From a checkpoint of a small mixture-of-experts model trained on Wikipedia: 284M tokens.
Below are experts of layer 4 (counted from 0) of a mixture-of-experts language model. Rows are named router (the router's row for the expert), gate (a neuron's input weights, with its number), up (a neuron's input weights, with its number) and show model dimensions 56-111. Each number is 128 + 24 x the weight over its row's rms, rounded and kept within 0 to 255.
Before each expert's rows: a language model's description of what the expert responds to; "comes after" lists some tokens at least twice as common just before its tokens as in all text. This comes from a sample of Wikipedia text that the model never trained on. Tokens count by the router's weight.

# expert 1
Description: Articles a, an, another and the word right after a determiner, such as first, single, newly, variety, majority, result.
comes after: " a", " an", " his", "'s", " A", " its"
router [131 136 117  94 159 152 164 119 117 133 140  72 119 153 133 159 110 155 112 119 141 169  98 146 118 120 114 144 111 143 164 139 135 132 143 147 153 158 136 141 107  95 138 156 150 139 157 110 124 115 112 145 160 156 105 129]
gate13 [ 65 115 154 130 150 117 105 161 106 154 156 127 142 127 106 129 133 188 120 116 139 112 135 142 129 131 140 171 138 135 145 144 103 115 137 156 138 105 131 111 150 108 116  91 158 116 108 189  78 108 125 120 120 131  89 134]
up13 [105 138 140 125 134 122 109 153 134 119 103 153 141  93 147 120 112 128 120 117 123 141 107  95  89 117  97 162 127 124 139 146 158 109  77 170 103 110 107 132  89  92 100 130 144 144 149  89 112  94  95 109 118 149 122 147]
gate14 [103 125 143  99 134 154 134 119 131 136 136 127 157 163 115 168 117 126  91 131 125  83 128 165 158 116 111 152  95 121 134 154 100 134 135 150 141 104 161 126 119 137 148 158 140 128 149 149 109 109 143 156 121 116  90 146]
up14 [155 137 129 114 115 198 124 122 147 133  98 112 135 141  93 124 119  85 111 195 120 164 127 113 161 101 146 118 114  97 130 146 109 130 197 152 154  92 168  93  93 191 155 131 126 132 117 141 111 119 135 113 143  99 117 145]
gate15 [117 107 113 124 138 148 138  89 140 124 108 127 135 134 111 112 123 166 128 145 160 123 149 102 124 137  85 157 102 132 142 115 102 122  97 166 121 153  88 145 171 108 152 129 168 116 107 124 118 131  80 107 109 130 152 136]
up15 [133 100 101 115 125  58 130  99  99 114 129 114 134 121  67 105 109 147 103 151 125 127 162 112 156 115 126 117 120 124 118 124 120 124  75 191 154 152 106 129 140 107  89 180 146 136 141 142 120 120  89  93 131 122 120 164]

# expert 15
Description: Numbers and pipes inside sports statistics tables, years like 1857, and content words after in or of, such as tax, medical, NBA.
comes after: " in", " of", " to", " for", " on", " with"
router [108 128 152 171 131 121 118 136 158 150  97 118 100 121 107 103 121 101 148 119  73 126 138 146 169 167 144 101 136  97 160 142  88 118 130 116 131 108 133 131  85 130 169 143 151 123 145 167 151 104 165  85 129 139 138 107]
gate13 [151 106  69 146 128 101 132 117  81 111 141 133 115  96 135  90 154  89 142 108 139 106 155 129 106  76 128 157 127 156 116  92 119 168 120 122 127 125 134 115 141 119 140 132 164 108 107 130 151 116 127 126 153 144 132 128]
up13 [124 164 103 154 184 104 199 177 103 117 127 106 138 142 179 156 110 132  76  84 116  88 121 162 140 108 105 134 115 121 146 114  95 130  75 121 136 121 146 146 174 107 104 130 108 129 119 135 127 142 155 137 116  98 127 119]
gate14 [109  95 110 140  63 160 163 173 124 161  84 116 122 132  93 160 151 129 103 118 116 152 108 108 103  97 118 117 116 169 138 120 115 114 130 147 161 146 122  76 120 114 103 152 139 139 118 145 100 183 154 150 136 144 175 153]
up14 [103 115  98  68  92 114 131 171 148  87 133 142 118 166  99 158 133 128 138 153 134 117 161 128 170 130 147 110 116 171 112 123  93 154  99 131 105 114 128 159 134 167  94 137 170  69 109 108  95 118 139 162 127 152 163 100]
gate15 [ 92 159 142 128 148 131 141 157 140 148 173 120 119  95  98 139  85 145 121 127  84 119 123 155 135 116 117 142  86 150 112 104 147 139 120 111 156 153 141 142 157 141 149 120 104 126 173 140 132 166 109 158 139 154 152 125]
up15 [127  92 150  94 146 146 130 102 110 113 184 149 118 180 103 136 148 113 116 115 208 153 175 108 131 105 136 155 160 129 131  83 131 154 158 143  97 108 144 102 132 114 117 112 153 116 137 102 131 104 125 147 132 119 105 105]

# expert 14
Description: Pipe cells in career statistics and league tables with many numbers and dashes, plus the, its, our and other function words.
comes after: "|", " ", " and", " to", " as", ";"
router [105  94 138 128  95 108 135 160 129 118  91 150 117 112 171 106 148 101 133 103 131 134  96 120 120 143 121 115 126 135  99 148 165  84  98  72 128 140 115 128 143 146 113  79 130 140 150 137 125 131 136  72 100 108 137 137]
gate13 [111 143 130  96 123 154 110 113 102 120 136 117 105 131 131 102  95 122 115 136 146 123 118 128 122 126  85 119 125 121 133 122 104 129 169 133 145 160 134 122 142 119 133 141 181 128 143  54 100 109 132 150 138 140 165 112]
up13 [111 103 124 115 102 195 109 127  79 124 167 120 122 139  97 132 132 138 113 113 103 138 158 146  85 130  94 120 156 166 171 183 134 106 142 162 148 126 130  84  88 113 135 109 174 126 123 133 117 170 109 107 132 112 113 146]
gate14 [150 153  98 168 143 135  76 100  67 131 157 151 110 149 110 140  95 144 145 158 158 150 125 144 134 113 141 134 180 154 126 145  90 104 124 128  96  84 131 147 163 115 126 138 140 109  81 139 145 180 129 137  86 113 117 147]
up14 [103 131 144  95 123 151  79  81 142 105 173 187 113  92 110 112 136 147 146 113 104 117  95 133 123  91 165  98 152 116 124 146 159 142 164 111 127  99 144  78 128 130 112 136 151 165 121  84 127 137  81 129 100 119 119 179]
gate15 [114 111 104  84 130 130 119 100 107 130 111 165 101 124 154 134 107 131 142 105  94 153 126 124 126 165 144  81  84 135 123 138 123 165 137 128 147  53 106 127 144  74 139 132 127 131 128 170  80  99 143 136 160 117 157 118]
up15 [102 112  71 109 145 110 120  99 140 137 145 180 117 103  91 158 127 140 157 131 104 118 131 100  55  82 116 152 153 100  91 146 100 143 165 122 136 107 136 153 154 150 102 146 124 143 111 123 111 138 151 147 150 143 125 120]